config = dict(
    num_hidden_layers=20,
    hidden_size=128,
    n_experts=32,
    experts_per_token=2,
    d_expert=128,
    d_shared_expert=0,
    hidden_act='geglu',
    moe_layers=[1, 3, 5, 7, 9, 11, 13, 15, 17, 19],
    router_score='softmax',
    normalize_top_k=False,
    routed_scale=6.14,
    balance_loss=0.00452,
    balance_bias=False,
    n_groups=8,
    groups_per_token=4,
    init_std_router=0.0147,
    lr_router=0.00395,
    num_attention_heads=8,
    num_key_value_heads=8,
    head_dim=32,
    vocab_size=4230,
    norm='layernorm',
    norm_place='pre',
    norm_eps=1e-05,
    positions='learned',
    qk_norm=False,
    attn_scale=0.177,
    tie_word_embeddings=True,
    parallel_block=False,
    init='normal',
    init_std_qkv=0.0277,
    init_std_o=0.0,
    init_std_up=0.0277,
    init_std_down=0.0,
    optimizer='adamw',
    learning_rate=0.00266,
    lr_mult_o=1.67,
    beta1=0.95,
    beta2=0.95,
    lr_head=0.018,
    max_grad_norm=0.5,
    warmup_steps=233,
    schedule='cos',
    final_lr_fraction=0.1,
    batch_tokens=131072,
    max_seq_len=512,
    doc_mask=True,
    train_tokens=518800000,
    max_steps=3959,
    dataset='wikipedia_en',
)
Below are experts of layer 5 (counted from 0) of a mixture-of-experts language model. Rows are named router (the router's row for the expert), gate (a neuron's input weights, with its number), up (a neuron's input weights, with its number) and show model dimensions 0-127. Each number is 128 + 32 x the weight over its row's rms, rounded and kept within 0 to 255. Numbers have three digits each.
After each expert's rows: a language model's description of what the expert responds to; "gets" lists some tokens that make up at least twice as much of what it gets as of all text. This comes from a sample of Wikipedia text that the model never trained on. Tokens count by the router's weight.

# expert 19
router:176132085082141138144148167178134105164140079184109147143173126136123108106175139128127146070143144123191127113086167092102092134126121142165088144140160158106097123089115056114105079085121103179146180118165108158124197137086163176057123142162179151106151152143083141182115164114125167117104162048080107133107086161142099160130098126083125188101152082115158156134137175142122088132155
gate16:162144130158117106176114128082147130151046128135117101143051103148146147145090099161175057110142116089136102119163109111146111161130186118127112085087073107125124116109178172117141136129160154110117142163113102158096150126187095060154067109104129120102091174090195129119149129170132109100129133213115136156111119137143088150169162138120170163177119133166167179080143126173108159208088
up16:112113068166146124074146158189092154114093095096151155113156158150100131092116160120180150123134094140118164109109143126150160176125138133059080111189103119130149123156132108135135119148200065120117099103162120077184185074125122129136114128161145125132158158138097168157102091098103093143141068147149021117138171189103116162118131069187101111084157150111110108071149125175143152098123
gate17:141113212146116160116091166154115121168118073122071136147143136116119128078075138173065127162118145142178118144141123127111176116122102112065137130078093080164126157102120184133098110170111130155114136124129160063055123147149093095131143077192105152119150140136115167138138100146133153116150071190105207135204119120117107086211141167097145114144098163126082161120122144112138136187137
up17:141171168156105092100138107142086155130157087107059175178185095121102113114100124135066128167144135175138163123119120150148183114085169114106172176075111080171134085142128128149095149167127126109142097104129140072072077127102113122128135108180083167125155121134091168148094133109149159106166086182122187107132116081184126127188178122104125105125083134175098127222084159121121101111132
It responds to: Infobox field punctuation. Colons, equals signs, pipes and parentheses that close field names in infoboxes, headings and lists, such as Venue(s): and Born.
gets: ": ", "| ", "= ", ") ", "\n\n", "; "

# expert 14
router:122134077149149136102120108129119130100149066135143145094095153153151160144169113116082159136147084131101117142132117134179129189155138076119177110155106113080175127098121255087139144109165174162101129164116138081119157115141145143130108186146147174170132085140085148133090126123180116138146098119183170144103135151150151143162088152124156055081143189118158142135118130100123039057113
gate0:136138122131168144113102160154038147102119087150132151122155077080148074137175118085132138146175104126107083096141129106177121147133111186129083096100115095104121100139094207096190145088186153118087081115105161132139221116140119127033144164095196146145092129111085174131132083125125125139152125105157188141120135110142105147170145115163104162132146106113126150146130136151164091068087
up0:178114178152143148150139204078140126113132131147094040113130144093144088180147108166165088162132096052171160108178129129141146111181121152115113100099112037149166099160106172123134192141180097072067145167138103153130147118149098093142113109097085144161081125136156114092130127135114133166173121132142120110132098160130076119134140076104149093109167078114128180146108151175101171091106
gate1:125132159093135116150130183110118116101211084141110127166155075116077099096163129104112157167161076154168115099146135101109139095167113113122159126149112119108192153112101181080168089116192131129092125120175107090156128134114161122081130150100179064130100032119141121076149047155136179117163157148137145125100110157116070109172112150105103138146164140112098172112117169071110108144067
up1:149129149063102120177112113166153116107182086116105143167149136092059096081141154109106147140113134200145172123147142092128105143114137096124143129082137118136164157107080125109164085120164124171125138086154121089150108157101149096108145184132121044062093097151154157059128042141115123133112137215154128146107155144115147072162147194133124122171129123115068197112091119149103090117136
It responds to: Chinese names, capital initials. Capital initials of transliterated names, especially Chinese X, J and Q (Xiang, Xinhe, Jalan), plus sentence punctuation and modals such as should and must.
gets: ", ", "J", "X", "L", "\"", "H"

# expert 9
router:136113123103135170112081147141098122133197145180126189143095145128173068097182141158134167109145122081121141104159127105187089165166146129132149145118091145097131129065136194092124108097215150160099117138119153090123155137088149113088108169127137168136051061144134188084100154100138129107147118076126122153137194139159146114101089157124163145114125138109152187130147087077143091054115
gate0:094174163121140144137094114127094125101204165140110125169141142164111083097152108135148137184146122189155099131164139151118085128163144089141156108129052089139215158072092181075113077148152154139089116185132110105114110144074140108101176184140105158143128068122121174078133095116105111115163089135152110120106156170157129111114091143101156136132113129161121208140127145063147081067099
up0:117165163087158157125085126104014114150156121141124066132111140093128075125174134185151137139150182142130114161138142154110114113170120119158155109088113106171184151094088118028097079146133143145111110170129093128092096144088152167169174190139106125120148084109117200063111132152096076134125135119195117161129139168174134175167128143117122099121102126128118155124113086108143091086155
gate1:125118164172091133155104166097150173158165145155117146237178139116132112148139151152154100164136109143182160115059110109176129113068132124105136168131176134106049113126130104109192124119126136132060179148136128140132171095105094069142094125059123128127105115122120100146149129094133148109123128116090107119109123151086083094138131139105141104109214089159155162114146098146120058104035
up1:117170153154098156170104140124115145148192131170142130153135142103166043162145143107162133146143132121126210125115174141156121126147092062111135122128078103073137133112143163088164118137124122049067153161156132080135129123089091039198117137088143164098026119133147135130114099122080116104151122054137176088084129125116112114100107127115139148117184107141157146160133083103130137109088
It responds to: East Asian names, tables. Pieces of Korean, Chinese and Cantonese names and cells in results or data tables, such as Kim, Kong, mahjong, m.
gets: "L", "Al", "-", "y", "ong ", "M"

# expert 8
router:101081084169153146071132086146116106094126138149184143086067120179161144153149127141160140092071122142085130172104109090146122154174152147108178161104120165098138115134166192122089156097085080193145122102096160081083088173131175122119104152148111128167096102148119122050093138103184164156085132128125137160153164113168137149070148147146167071155102144106146079111155097088099093085109
gate0:098176077161141124132134131131098134158211081107144084155175129090137151071139117187153090132115048116080183103105146151145101154176111116163107155135133155152158115101121060147131110155167139140104135155170098096143119119150121156115112117068137159144178164121188140135157119140094107054127083075136129139149078177140109156118115122174072145048147125138132164124112096128066099167186
up0:137041155096118095141059083112115141123122131125152117152090078137110064169126118137118110168155142186120148158061108101107149125098134148190166151145204145134176144185080125115125150140157136138104104120105064123154127133154137091120112148087116176194142124165106136131102132102095127114151149120109154112110084132120142130173083057108154120096163104217118094175189079094145135187153
gate1:110097157148099087183047135119137171101179128148115113161160121082100144111066133171143112143139131166136191113137133169103146133114089146173151124107119115178091135114096112133123090101113146180142105118133090114166133073082122181113124068098208119106128140072111142156151135125101073093175167107134094121129125157210088127143123149110083141131194051123111111088150083161062141165120
up1:137131134108115170072149182097107075203117089177105116088065110156183146110097117188120133154108155101113109153099102136114148112113097134145153145123104180169082080160183123144105192179114133093148151182156151119150139124188162139117126109181084059106096088133103101147099169157092162139178114159118112117098072158127095092155104143154165134105114157178140179127147184124118092094176
It responds to: Word endings and plurals. Final pieces of words, often plural suffixes, such as organis-ations, facil-ities, argum-ents, hom-es, plus the and a before nouns.
gets: "y", "the ", "s ", "al", "0", "s"

# expert 18
router:090111116152110138136131073165121116182144120104122151073155127129064136135141144087118142121143167159131169093135103111153136131069184191110130139122195136134099069147101162162146129086128115060185090061107162071188104124158103147160105181132120120138181120144080159149131089183081176134145139123087178128121116068124110191111113135197112163135088122120164095152095072169125129104124
gate0:153105141184115098090064104091150123123101096101129132140111165137143089068071142152116160148088106121142154175121166125179124132156108105178065128108107124095144168129150053131111159128081157173121109121140104146103129142126123171156185073109098163070156088097218116147130088154094174150104134106166150144128187121055152158143110077097196138155161155137086094136122178137109140118084
up0:119103111175115131149114073182051120111078173064166135093133187085125079123078194154185119120125152124167166147164112117126123181102161164132117117094125141118117087121097049136138096179087112134134117117156133155172135123097127161134127117064144138170154119102161154174156085190080115157121126122139144159154188122085100178115089207171131112085139151114106122108157124143130101113074
gate1:119110120173137152158197067123098164174199134137121148130174131104079158125123150152101082109069160136177156137177079156167154118079101178122131133060112078151147119135131122173110119129091174153130128135114121098167161138087042139183092132091107131156122161093077120103053070135127105177124152093124117178108125083137116092092115122132138123118102181128117077123124077146089101177139
up1:137146155090119105118158179151113107105131069122098117101078169112128094137111098075154146121181121118123081151065146114178092090134148167149143086218151101168120151169149155073155109109123091054104137122157143183105089162100173149124191142139087131165124132127122148120170195176114067150125083135094106104151089163114117118067153137161141130112099113168111135128077195125163167158091
It responds to: Taxonomy list structure. List dashes, colons and function words in taxonomic species lists and biology descriptions, such as Genus:, species, males.
gets: "- ", "\n", "us ", "the ", ": ", "="

# expert 5
router:162122119122106120144153088085177216113125129116173149131151136103115072124069096095168106123060129090134091170191095180129144091068107137183103126122100120186199215118135139097102112157116136120126158158124087200089116148112133117146199097125120109146148098168113102138096135114161091160146108086110133133135126128155134072083125071150143144118129096132092129175134195180099123113113
gate0:075127156106125144094114180168171153058194133109135142156152098173160108088149161119126197099121150129134194097130115122071080099101097146178161160097122153108125164082124097115125154132124071107135113130164116148091092059058100159089138106123172120168103101085096105144186134118135152090087212099099160120122139133131119096162142117110131177076163116147066128105157110091125180149132
up0:155148068236138129165106120082166097132095107143125124098102140143127130196083121137088076144105155107154125198128154148156116156207228101135125192122125122112102167146110110098097143178127099102109100159105108152118146154156135164136112128183166110116095153081122109117083157076150075113122107138124163142147087081134150158103114110140115110152089130195122081174141085116124123110189
gate1:146139168077096124177132112085146130123106067153147089131181129173124089185125111160171127152111132144111135129125146126128091178109089121120155103166141097175179172165136144098133142185122150162165150075103153138124128140148190136078145140142002121133198169091127158080122090115094137171074062146097098184131124117098120128087116127148138108100100149157138150167092089103175089123159
up1:145203169177126104101131159159157117105184143064069123120147142095137150136158159098144085115172109115122144120146099102114126108159139136124132107086180110167071167156164140167097103152177087110096073114130093117123191145085131145148131134152174139127102090101044117165108080101044104136184147124159120128144141138159128098156136132090118221144091136169117092130115128146104186072093
It responds to: Consonant-cluster word starts. Opening consonant-cluster pieces of common words after the or a, such as cr(ucial), tr, str, pl, gr, def(endant), rel(ates).
gets: "tr", "p", "str", "re", "gr", "c"

# expert 3
router:140189126149137161073097127158129188152156144140133117092095141122170064121157150139167135154109095163146211173119169116170103091149188152097165159100094145146171135113093111141160116108110137118085122108109185155090093118069111095196113143128091108178137136121132172095082105093087164118128085136115081120141148168087170140138035128137117130132112185106204164137104133138156099143074
gate0:105100161111169170154178138136091095135115120070140085128114130098088130161164186135120091134081103145171130173156164096104187101127157059111089164139193085146146151128129093153097121077095171099117102134125080123159153158127078110174161200147085097072113156192119148073151063084158142144148145112100156156150087125156097089156098112147134114175110146124078165101089111147124117079117
up0:144112163106120169162103147115116146146161110095147140165140131114155122170151189182112067136100062174144148112127147187127153067158171078152085124056145033144172098197136151144096155100126144128100125121088108096176145155168110096107141133167102111099125123133132169041116066117103126178126106093100127150141066131139146080148123100124133135165060144154101121132084121181142109110114
gate1:148144162135147141115095138154078126124140094096110094128140148088050119165099174108124124146145086075207167136130135172170146000157137132072162123155053095170111130082171096154151138086111084078047103135141111183131101136132122113167106099119175111129130116149106146135141128166113100114114170087164124114130146174093147108132139130120118146157141148130127122144100177129108101153048
up1:133123132100131131155182103130185130140126176118160091123146162163182148141126102101163113141042089137100149128153080029083142184133117127169119104126144165061141104115127170104101097137123155178142119128128182102140119119074173128150151169162093176141107102076177102185099158090159147152152114077128138145147189081116108123090103120083170079124106102111160094184097132142133157067136
It responds to: South Asian names. Name pieces and tokens in Indian, Pakistani and Bangladeshi contexts, such as Bal in film credits, INC in election tables, Pan.
gets: "|", "- ", "P", "had ", "K", "S"

# expert 2
router:172108158027065102145101108101125113093134115165140085138124136149158058148185136141120137158174179088114155165119130163116151122086188066183175129093105140185134178145126105176094166136087122173122171103126112155091118132160118121110179172118073109087147137139090149128141164182172118112095078134103127123141120150143064089096132091155169145126132145139152155144111063105105133075142
gate0:136140181099122113179117125121128160127120168192092141155094095082187107089103074134143098151116166078124140121210149152135096102151113133136143159161082116099193151082139114088200060204118120113104079137157130142133085143129150201064175116114157169154114127131091085147127127142112140142151170122122166074141156125115091133090173098116132107150146105148087143179112084113186130084101
up0:159096162080106124156094139121118101106195179159077157148154067139222100061159131194147101108120164127102140114139169121099122123181127160094141133187074166104128073154147125155195110118143066108125098125152187128100050100164149243117148107130168117175119092142135109110137139136113117140144102137136104140162092118101075114136138127095146135120119140177113123140141115115166158121136
gate1:090130142075093156124067136154157153046130102148166134194165118102109112141182183157111103068118121111160138117070098090156103184151118112146136152119135159112127175114112089141080121108125129138168172127171163061191116114091114081094119125135086101047145155164128139115159134149115079109071142114076136153117135107097132123117209121107138134142121143137100168146186111190119068101101
up1:070179173131148128107072118116190152125204084163144161184183123106134101102121201136169158104099145105141128138125117133098107164160106099116094119121140158137133118163156130138069161203152105109133152165148147038130148137101155110131144119151092132153201166078162114127173088138142139125082162145091152130088159075124176124155079083102112114139127153098088113096146090132050137161147
It responds to: ISBN and credit fragments. Word-start pieces and digit chunks in film, album and book credits, such as the 978 of ISBN numbers, chron(ology), stand(ard).
gets: "| ", "c", "the ", "o", "The ", "200"

# expert 28
router:139077088126145179160137063187114149078126134061158125073034150168146176104138121088127127130109138136108152141189118131137084179127148091076122126103123154097084117107156156144078160136107125156104148111113157087193177116148129131124082167118118147149167164167114092095091141074201159112157173088126135115111141141178150127126125107117163135149067130110162085122178118133154090064092
gate0:149149099215099111142093204149124156109105115158114152149150118065105111140107105160139095173156126120154144088171120167120124130124078106100095137078162133093152142102140109120170102137095110103113152141183049126112135109100124104082155203144104093103135152146141127109124085184079186120148113187097138146151125120126129152156235101104107117077142108175076201128122113155085093103132
up0:162076147163130148148137116140100065133117176098104121098085108108089084145114186139164120138142136142158143169193116073102128142134171102122118158099144130120147128135149106154114115160120124135150069094073110147151185185088112152167106155192104115129094092175123118156087134097135137141105085153107144114189143121184066127121177155131124167138103183075138083097107110076181131013144
gate1:084133114143164141174160114109115092156143129104124116112168146102178098091065104125134132130113153136084142159185198135084113087131063093165096097165087142134116152133129115100094079136125095115128125144185082159164099130116113135129171117120182131159129182107128095102179187037176177114087105155131099138057138152099139182134095083119131182162167104120103176153127118174082161172135
up1:105126166082121131123185121109116117156157196109097140164132094115109125069096127150133115135140119125187051138132126126181190076110190118131102143110185136157138120149130152119148142107148139091110138144106052156080079116151162086099090144204063086128108093164088152147110110071135098120142119174099126123185104180195124133120118186152118138161132158147097137065073112119158113087170
It responds to: French and European endings. Word endings and accented letters in French or European names and history, plus century-style years, such as Lorraine, France, 1620.
gets: "e ", "es ", "en ", "i ", "ish ", "ia "

# expert 0
router:153135103166061083123083141125147109119157155086150165094095064180131182105124109169101134138160100094051132085124144093145140188117153101135132171137142124131117120165139161170080111116136178108168089121119157079183115127133172133194088167167108116082144069148109086120135177151089175161083079124140106126123161117142189130097127087092123102179124174125109076125148159120180086093104
gate0:187145162058132071171101195086143086123163133170118163199096100171145151153168126132117139178108125050113133165155071080108148115091184127137127048094092103168095120128143162153106154122162112170111068110126146145121138187139147102101101105148132142131136115135067130141122188099105102158094189135191104124108121132148131136120119132118158132107107181154097094067106158174125106108145
up0:140185128091119124186126128084136089166111123168174160123039153121116124163145085185118156103117101121111122094121157118117165109190162065189127115154118144148149121165153097155130118221138123118101141134133164142072128151123162102122072163167142119101156115148127086081098156056152069125081120096144123106108158120131118157096184094156101163185115113161125167147117096132096165161209
gate1:112156085119125088133123144120125081104053108083107147142121112161157085188098034133101147128172106100130149135161061127118124127083115152157165091137079107169129112104107136104183101143162105167134149089141142139137113105198131085055096142123092121082094125151048086145176136106133138151118138141105089180100138162144169164158170124097164133138128072135101107061158124111205121163140
up1:115163119168127200120144165102106151129255105190145133109074155073089143070160145172150131126114126178160087110110176147074159086187105070086115175116109147119116156123137134140072161109110102121127174170124133118106139195107120144150098109137132110167108112087183160086135091099121100120087168129169149087124116103113107095155133102145144154124087193138130144110108133121086151112167
It responds to: Math and science prose. Function words and sentence-start words in mathematical and technical articles near LaTeX markup, such as The after equations, in, of.
gets: "the ", "of ", "The ", "a ", "in ", "and "

# expert 30
router:086124080135139179123181146105117114122107169127132168091086099139101181130104129144111134152149096139127135117193106166115098165113087198099153118113136186106109168150156147089078104151167113134137140091107165085131161128085133121069070141116174146133113172072124104120114119208168151077143081135132112127133105123087159115162121189109091103108175127125169057131147107086069193055128
gate0:114098127038085115135113173074167094131178130136163088126120116096142101127170123104143093086158092112089091085151148138124179108078171153156144109112178137191145102199173113161155115145196130146112165178144134135162135172122119172156123084142054159135156090131123131117145114176035131137089122091104121122169123173179090133142098145098092125136156102144099187151098076113129140134141
up0:184128133121097046126168130086129139154164188093117153103128091109092161056141143141134198142183166159141143081081059082150129129119107107134117148124176149154135127145137125106119163175135115077115095100126164139199138147110127155160062123114125135171206092062154179123092121147160140099153165151169113106138129106173128166150086117078095123115096095173109111087165183110105100123132
gate1:094162154117149186170124093082135123139120100097135054136119094114114109213148130173109129188158120127144055164162119107126112138155151125127155075128111123152100130109095062093142117067079148059144078077131096130110115152189082096132142125082083158131096063186114158117136112145102118166125138094139136085105147149157159127154145097191178179111153154192154130139099164118174143138128
up1:123134142137130127157115082117161067142125124131142164081047114115139125150145160134176115139138073146099127124094098138126136129086136153119136121137120103157149120145146107177123105185094104128079127179104109158211154119127156115218084166138172138130158189100116129108083086116145147127198141075174045095181108141175127083132146127168149100087072110117128104074184159139154121071170
It responds to: Military and warfare. Nouns and word endings in military and naval history, such as submarine, Operation, aircraft, Army, ship.
gets: "-", "ed ", "the ", "ine ", "n", "s "

# expert 4
router:099088093173146143073136079137131099111133146146187149079049125184161130142143122145150141100088106142098128154093107102149137145164150136102177158098117172085131107133188190126093166093094087193144137103094176076090103145117185124131113154129088123170102102135120125057107143096177168150082136118134147163149158102171133149072148136140163062144110169111154073112159110082096100080100
gate0:136125161132110195128098160145133218162119095093124134154147138148092219073122131085114079173131127132152149110088079141133125085104128051111128097170086119137160146131080168142141144109136107147109124123131112085145169111126082103138158163135113092134103155224164124126127039118102139139155112137082138135092092127149122124208139167157145112090128129136186159076123129064089082138135
up0:113165123142117114143078067145141125117076098154141134169096174189161103118118144155123096164137129160091147113083123072117160195094126068116126107122093138059123173110125109142120119117062120152172091137179151104125103061170150160070158125141063124143111140104156128089183121148114164105083091146156128127132177127156152184129150122074084132073147084127068107198144064130162140129123
gate1:162123129148138102141131139058121179112103094110067195177107139088104157086123146095110103191079161119150146109185149130117148134187137111093092044171103119121111113180119107125108085141130109148128175162163135079145155125119092188163130141083088135157097151077201084159165124139099108122106161109149108079139130146115158150146099134046114143117156119181093180113101148118138190156111
up1:131108155104116169131122192106150145108042115155079209148167068131118118094144157168058107080145105160154130066147148104121170142080105157123109116099163100169088178101153127141113140073173096136133121132158152147133155095093127145109168089141124163087143073078105144139148137103110092116111177168127091114139187136118125080095143071126126165150179097053112133121104164101148164165170
It responds to: Word-final pieces, music text. Word-ending pieces and small words like and, or, us, often in album, band and sports-roster text, such as studio, agent, us.
gets: ", ", "|", "f", " ", "s ", "and "

# expert 20
router:088118069147126174104128089155128140119078141142226132104122137116142133142164117180161154093143099160105143146103119092151089142156179146160186116121116126039150114127146147108083143115089116188149152105082180106120136159146179104114104163179132166136171085166153170110068159110215156082134147111181186143147097158166157157086135124134130118115074189110142120110142150089133127101143
gate0:197101143105083060102179085130185188133159169072129138057131198143096100124111154146099111204127089088137133114185083148101132117087147069146091120082090153132161158130160160139107131160181136088152110129102127130198166159109097136164158104103058166114119118115133130132118156131140117137097162181151108109120199119187126094109112106121146097172123122142129129165097131136145149085094
up0:079156160103117132160154151109117105092169113128151091137116149127128066196108079132183071092173127126117208094096208095115156066085102142204149093198132091154119120137102114128133165145164079143097130070115170184112114140149133148097121148116167096211099129117108095093075089169134111109156108127118126117171107176116152122107173091158114117110131118081134171153124155108099113131133
gate1:119070144102103094093122170063146153107129104107122051173113165139148114117122178119173116156096085164104077140155165095162162123115161187115106069159090154110095144155075129152111058133190101155146110144106131130164117104203173104106118173151106095144129146118195127136153152154139140130137141169113127120149137130069137102183090124122088071135162100091128132080154107056070164162111
up1:132156116126158136133131103224090093157082140119144145105173091137128143151147084156113144101206149109135168122118120169107096117170088113144154207090133170169110162061152148088156136156070131074157126108156136128054130135076136156142104064090147164097108120084087152087127159103090156115079081107154103142079161128104150133085129126117134162145130165136100162168145147173156103138202
It responds to: Non-Latin bytes, function words. Byte pieces of Greek, IPA and diacritic characters (ʻ, ʼ, ɹ), plus articles and conjunctions such as the, a, would and from.
gets: "the ", "a ", "to ", "h", "and ", "or "

# expert 27
router:107083088171140154070135079137124100104129141146184152082063119186157135144135127144157142083082121142091129165096112088158128155166154146113180159100123162096141104127172195130090154093091076192153129110097171081081098171127172124111111152143106133163094104152120129052092141103182146146086124132132133169142168107176151145070150143144161081145098159104153074102158101080112093085104
gate0:112161118119112133131139150084166106173140093082105161135184137129112147081089113087096087122091174152179140122124072142139130137113062158104045064124129114152056125161133153091116102152173138103140113153202083174096118143202122098122157107130156127098150117105165126163148093123125129119145091131147111102145185136056141075086105084121103180129167114114112113165116127153190074146190
up0:129145112051097133131042134149145145159169118119125160107138159123160084118123159150143125132128143141163107059119111121161152154133077124155140123109108099138164073190104119089107109127090160214110143162094133103097086104125072065090084146125110148123097182109172100122188067167175157120092106153121086151219152136143156140091155113176139144127151121136117109148098144151141138206178
gate1:125157129109152105156163103154107167185103125083098122156177150110094162132123187144111133112162160086147165221156144205091102092082118071122088096086127160129096148100114027130144103172094111077139049153159104124096170138136112132079182099104117109095145156156087134103105099130111123119168126157126150156149109183135115129169090129078102167107139137096074167137097145123144087143134
up1:180098186119104121115134089144131113142171064164081140154092200140130122101074088157119181117134144139110118124128154120135109112145102157180136136121107097094077081124112120132106127209069165139110212144072138099100078112166074213099124126143081130110088089134128063101122157090170156180125115125153144151112187122168096156036120106091129142136129143149119127152119102119108121137126
It responds to: Short word fragments. Short mid-word pieces and year-final digits after 200 or 201, such as on in Season and Amazon, er, 2022.
gets: "on", "er", "of ", "R", "a", "i"

# expert 23
router:114089083166148152072142077136113108093134146148188156086062116180156139149154136149161144091083125141086134158095108094158127153175151157113179168098131165091134104130170196128092153093089087193157134104094166082083101170114182133109111153151116111168099094138120132050094137104182146154090133123134134176150164117172141143073150146155149081149095159110149078107145116079108104089100
gate0:137064116068142115150114130123167127170186131052083111162189109068092189183065111103098113121123098114156128145167090158141161101100161119132132132130127092167079164122157136102187100143152180084114090195096114169156142118141074147182162109120130134111099164159131130122114141147085075149176066133187093153083118133130124089171118158110120081136138138107135131088100142160168091136100
up0:085138103162163139112064089145164143081132086171154107120140166147165080124106134114147104066066155173182123089136133146097110167136186151155141112066120142104205164135154125139107095142121119170138154171115130162107079112162155080109151134057159159119194139129175116115116131129105113146143094084181130137150194104106181154119113120172147046109193136090155162137157093121111110151100
gate1:091089087106132072091089143136138129155086046148085134159136172149089130094114122141125137158121145119129150097110166148101129137132070137103145151109165119116113145173118118120094092185140122057145128159148168206145128091164188124122073133156117100115153123090170138144120141115100109080178059173114164167207160196070104143157123120115097133157179147081169161121125122130135106207127
up1:120150154066196189105119121128140111123124146145144105131118139103105097146089187136110139142127127122045095185148178148134136081169180134156080186147085093146115135074093083125134135145144146107094081082098167029107149098087126134151152139154109135119123138156107186065133129108129134137141150115166088150145113128116094105160132102051198190090148137161137155124122069108140124079156
It responds to: Stat table blanks, word endings. Empty cells in sports career tables and totals, plus word-final pieces such as -er, -ter, -in and -ers, and 193x years.
gets: "in ", "of ", "t", "er", "e", "es"

# expert 12
router:074120087205113178148155144137170151148059140164137145092059102163178155203097090145143145101098105184198144171069107150195147136140180160057110125110137144114118125146148120100138193168148054077073155101119150146144170100147130126110103112113121122124093137129107105107145127115136118101072159106162079092140103154122111146128080130126171161107112168131160110113142154125095106092154
gate16:115111158146138126186109095151143198164093163165084132224102153133046143123080145214111121139105086106146132058128158121113180116170132134058139105151141125088158073136077114132104138157157101155138143124169137081170185137098102190075145086065143115100120151078143135136165153156146162146114157127142103110106134124111119128155188127131090154122150105125111149149123083155171104168133
up16:099142157176148109157136132134183189156136123177119104169105112135106130149136089188110142123119092072068140087127138116116149077142084185115117082130159126121121104147131147104170108164144113102125115146160155107121119164095102193104167083048154126115110106058115082120182164091138126164103198068143110093126159177112165118127180094129053148176162091094083089115119136148156134181114
gate17:182110120143171137182142156097104082139150099124127130101178113085089198101156170146122168161126126130115132126092092222153151103101123117125155090071169143176096152160088072140111086100146133128055175138122115153121130098135107176117154137112127135098170199121073117152132126109118110109096128067147122165147137213167080129119137082141065123080173111154076108119113118135148128180164
up17:174082107161079081187125107136092172039065098122149139105165141037165107116198134116164125128139120136134081139075159168117131082090076152116159151134150153110133144162060106128126090133112151154071165105121155125104120130152146187131128111160138147106113130163118039143122139113071149090151155170152145134142156143102129182065120120132094127122118154110106109194111089148159170132113
It responds to: British and Irish names. First names and name pieces in British, Scottish and Irish contexts and election tables, such as John, Scott, Mc, Gaelic.
gets: "N", "G", "K", "John ", ": ", " "

# expert 26
router:112081090172143145079133077146134100093129149144180152082057121179151144149147139138159156085088123135086133152103114090153125160168150155113180164098130166112138109126169192134083153090088078188151126100100170080081096150130171128116105151150110108160100106152121135049095138106178156154082128124134142166121169109182144144064150142148157077145089158100147064105154110085110100081097
gate0:111103115090123114161134107134095105092151104107101094134132141076167091100155172103176105105126220134116139140204145175066096100119055147148090087104120108113155113112122104098135131212138125096101155164140102143135130167108118146178155116100089112095100133127167102134132076146119180129128152105104158148160122164167110131215137115053102160071171128052128118140138167155189150141153
up0:101139121163143080098166107093160177170156203078135135126126112129138145083154064137125066118130088081121117106174167167146105103108181112142150084172164139134142111160141109133147135042090123061103140161166115113103117189114146176129113081113154157164145055112132113184108151121082119180103121110169103166101103158140102111111117145167114134079106100047174166146113129089166140136155
gate1:194129078131183108129126094125097063121153072103068130169139172079154191098090170128099151160149115108125209115139089079113103124145092089078119096127116175089146107059086141076160109171144121108139091107181085135168146079135145162148137154110149160086162156113125117127159155166047151058157106148135131131094140099087124131135131126110113139106153134050093151094125141148145127139122
up1:137089068128082156158093107113138164115144138111124216098098142109142127152133129125199147093101128106173085112160192190147094149106179168133102078103178103112084129205120129144143141128112088167142136082134156126117202164146138143069141105088176114117117146133106103120113126107114136137105156104166151085108039156140146145172101092102121143201132118178150097162097194137100146116099
It responds to: Accented letters and periods. Accented vowels inside foreign surnames (Pácora, Dálmine), plus sentence-final periods, decimal points and digits after years.
gets: ".", "'", "m", "and ", "9", "-"

# expert 6
router:134155178079043141128148107168118120127143165196172087122094128118126053114181125182113117105180182133059094128110147138082139126157119108156147096124084119145129105114111155160096104146116101120127158142102132099117103138147132089116092108164077106136113105149110176163125078144176121144099125148198143152146158141160103143079143195154158101134126175131150171198146072051124084075155
gate0:086122102122121086122035109125132085135130098100142196155120107155132127149106106118104129101110197152156154094128124104157123132133144045159134124151177155112125089102138098108165149106150131153138111168149078098164145116210099108198142151158177178127157116130138161159180098105107146068178122195165123107107113089147141161163061108075122137135125177158101115135097083147052145094133
up0:086055113159112098128108113153135116138088121137108160097138090106149166152072087105094126101121155076082087087133114189133197094109158115085151144166184139173112165128119118114159115097129127103122100148131089074116154121214136121186090121128155146148152120175105149200147139125078088101076094130160145121131097152140157106108145114102075201162107141167094117128070064175133160136170
gate1:178126218165089130118114172068118140140135059143111099186122082101144163057097048151121121159163177080148132147113131112135160106145144108154106130175135121134141097121122172143155125121103113112099143077117018122148117141148113158170148110100155122127043113111130188122118157138126125128174133147102140120087140174116120130101063152155126107092199147135094105143074107096159098101141
up1:088120082087146155134105144141194125099127166082102152100137187135081142210124171115139120139101072179122160087117132186135117121111120146112178133116118141198095184143114097126112185137146104183183143143141191185117148104117136125077157130132110136112214129126116058126137121144124135111143140133141071131140090094128133085145199055125112131164086097075129115079154129146120124091080
It responds to: Music release articles. Word pieces inside song titles and text about albums, singles and releases, such as Up, Loser, summit, titled.
gets: "um", ".", "7", "ut", "un", "as"